{"d_model": 320, "normalize_top_k": true, "vocab_size": 16384, "rope_fraction": 1.0, "tie_embeddings": false, "lr_head": 0.00984}
Below are experts of layer 4 (counted from 0) of a mixture-of-experts language model. Rows are named router (the router's row for the expert), gate (a neuron's input weights, with its number), up (a neuron's input weights, with its number), down (a neuron's output weights, with its number) and show model dimensions 80-119. Each number is 500 + 50 x the weight over its row's rms, rounded and kept within 0 to 999. Numbers have three digits each.
After each expert's rows: "gets" lists some tokens that make up at least twice as much of what it gets as of all text. This comes from a sample of Wikipedia text that the model never trained on. Tokens count by the router's weight.

# expert 46
router:465546513588583547414433530512463472581456493433442434487550526537456521436570570480499523523488437527507552530457454467
gate0:614466522570552538455492534453558441501518440489573474521497535427562429477560487466517621484446489520385519508485541556
up0:575478528561504519482517547459571406508525444459545470518512531427559434474582516470498609495458489509392525510461553529
down0:410480491501496604452482502444508545464531479517465433485436496491517444511561435555561519459572493451477448391565456514
gets: "o ", "i ", "a ", "u ", "ia ", "an "

# expert 2
router:481537547610507498440471456535402525564459493438454458453540554519476555488547510474530591480454461570623529542560462452
gate0:568568465633532590482313602500464473514489557468508478504515544460536499584485452530530554569501515454487570598573519512
up0:592646481631484551497373504485571489489476526489512504540472493472579513555465480532517560581508535464468567532503544548
down0:389542593531450447480518512566605537461499515528551468579545482501502460576486526475555486452557496552545450407470540512
gets: " ", ") ", ")", "MF ", "men", "New "

# expert 165
router:463523576567532480417452516510479553651422529470453446482493555523499546434544569497556539541480478530533500537520480458
gate0:534461487550508519408499513498501486464502464505481548605490516588456437551549529533528545550453478549518447480466556470
up0:540477451590542574377517550482483546490455508517528492596485527534463458517509532531527505596479474514536481495466585501
down0:518508540587498455521551581458563436461531433540507517525559522521508476552498508529486477502494441474495510490550462506
gets: "and ", "he ", "He ", "she ", "She ", "who "

# expert 49
router:455559499551585499472478462520508546552474433435444443448535538506441466431551597441524567559480497499529557583511515434
gate0:417529446525621499453543547606536482544415467539533502459597535486469504436453569474548543486486475554511506431541526434
up0:557580429515562472585522526518510507522537501449487559590470495456524417500451566524576551447480498558503589482471516520
down0:553447435449487414513576454484554525537505508519445444605586478486504553558528477414577530415473539546465523483549519510
gets: "en ", "o ", "i ", "an ", "u ", "e "

# expert 141
router:456508545540604592467511489534426514602438466404477484414547560531486516464574512431493568537460506494564523604556451435
gate0:427529537452529542479581507511445493469553480452463471480521536459491568515391450504506508556564487455581525466511547492
up0:571487463557492463517419470477547509534449525533557522507491467533494435499594553493489509447449513536428468547498429504
down0:474551548458548516493419460516526508520522419483404577634549405471497563459467527465462466539453561531434552426487571482
gets: "\n", " ", "0 ", "|", "1 ", "Candidate "

# expert 161
router:455536529516558533454453497527474530499454481479425429431575582508473472462523538416521573517479491545536577550530448462
gate0:546441495559497596448606493482481472506482456433551496503553516523491400486448519447533551519537520484544521438443454465
up0:547473498530516601432565491486475480503463460448557478513530503549495389492447532462521553520530515470544520462447437465
down0:526506401495447465428480557526525494511528483460565455552520461481515562446521556537527523506473564592478447508460511520
gets: "\n\n", "Total ", "UTC", "round", "known ", "Swing "

# expert 93
router:383517544522512483477464390491454532580484504479485458416507594504490509478593511497520543527439517500525506513493484466
gate0:584583525556421451475463598417556415504495575479412437445532483431636431582511441518487598360520495464461598496417560620
up0:610563530559407476488465564407573416506498572476467473468528501403636483612493462537468573392513484466450547504419579624
down0:540539472534401522457471552515403432377504526506463428574505459458567518527444532511522444508421478490528523493614417537
gets: ". ", "\n\n", "). ", "\". ", ".\" ", "%. "

# expert 64
router:462543567551524485455449440530473527537498543492421437457541533504498458456561487459545603529426475529519556494491499441
gate0:448499565504526548446512400445466579520465546498456517433549543537522611496484503560522597516439491588486538482453504512
up0:515481449504461453603488603585511403509515474515558507536502477476553399485498473406453387490563485429507473526572484489
down0:394503487512470507476512509522498427579491542547500585478590432522469553491461531516499559611557506480555536398539524482
gets: "\n", "\n\n", "\n  ", "| ", "- ", "; "

# expert 138
router:446516564525527506466475443481477518633470445483479464436539583522487516472584501450534531556429528548567534555484438458
gate0:564431596538506486555517511472480535526510495581453510505431525490516601626585467449492536540482545547397458493446484476
up0:484550446454484515426443509531551461459516502419506532488567489500523400403425533525528430467501455486585534544539496561
down0:457489482528515509589459518480545483493460415452515525457419454485569463507508549511595551519574534500544465529541512467
gets: "\n\n", "\n", ". ", "). ", "\". ", ".\" "

# expert 142
router:476555636554539488444469511538459570631437514421448426446561550564497519462527546501516539519451458507551501511520413453
gate0:534452487513521533476527463466508461612510514464515494469583542531427491574489527542557442531443517513451502417525477578
up0:511517585463461488503526431445582506609433500401517515448509494515426498549521502491506529574529521512499610538553431511
down0:508511401539484492451459554465600503415584507514456567530539456446473422499484532502469466575510503451517520458411459523
gets: "and ", "or ", "& ", "to ", "with ", "as "

# expert 121
router:421515590583552490426456522504419456505426526494459438454582553514414520526506534429487520511449489575574482554485447427
gate0:510468549462346509500551476551469486456496503555556468508459497505465507532571492523511505569380492541489585461457501558
up0:445444529505416465550480456573392488471541502471496513543524495510448541455527550558546584499399529521520563470467435526
down0:468494427480612542432457511487426387548477467441561509496502512588533536384477476606531497429571528408531431491551453595
gets: "k", "g", "ch", "b", "ag", "ak"

# expert 92
router:466530555475528478455456450479498509538440547421439415454553546525530511450554507433504607498493460539584545604493468437
gate0:527556477531534459453431523604518586518464533537535534496538508525468549495527462486494495482518477472494556567500597590
up0:536544519535506430479421526606487592485501499539500570501599493531456595535490480468527526449512488470531572588473544548
down0:487500521520510479450498572439436501527613456566559482435472520478447457514536460596485441445447477568361558511590479485
gets: "| ", "; ", "0 ", "% ", " ", "."

# expert 170
router:478529550605571541394442494478499525627468541475478489432526572549494542484525536479480556537375501608565503501477431498
gate0:517530531519540589560493479555446492462494579503527436567536485547408439544509475516464496596535525487528591557527496405
up0:534492553435476462514500475560570475563540439464445519410442467460649525446531509420513512455468472449447378471546501531
down0:477469510487396437453602462497511585563568470479555448557480475500521472460506425462570536537485528478525569415497519543
gets: "- ", "| ", "• "

# expert 5
router:448540546548549458431439448545468543559487500457438470458558524503490502462567543477530582555476429551539560502516442455
gate0:443506540559544499536436476503494537455561523420493524414535552467414612461572485442514463522521490478492483518543488476
up0:476502565478443507500526504442543549466553521466525414463493479512420598480483474495537422490532490459495543524515454504
down0:602541462469592567558456501491480565495449536465498501524501479489483464453439481484429414539526482529530417468396452488
gets: " ", "but ", "it ", "However", "while ", "all "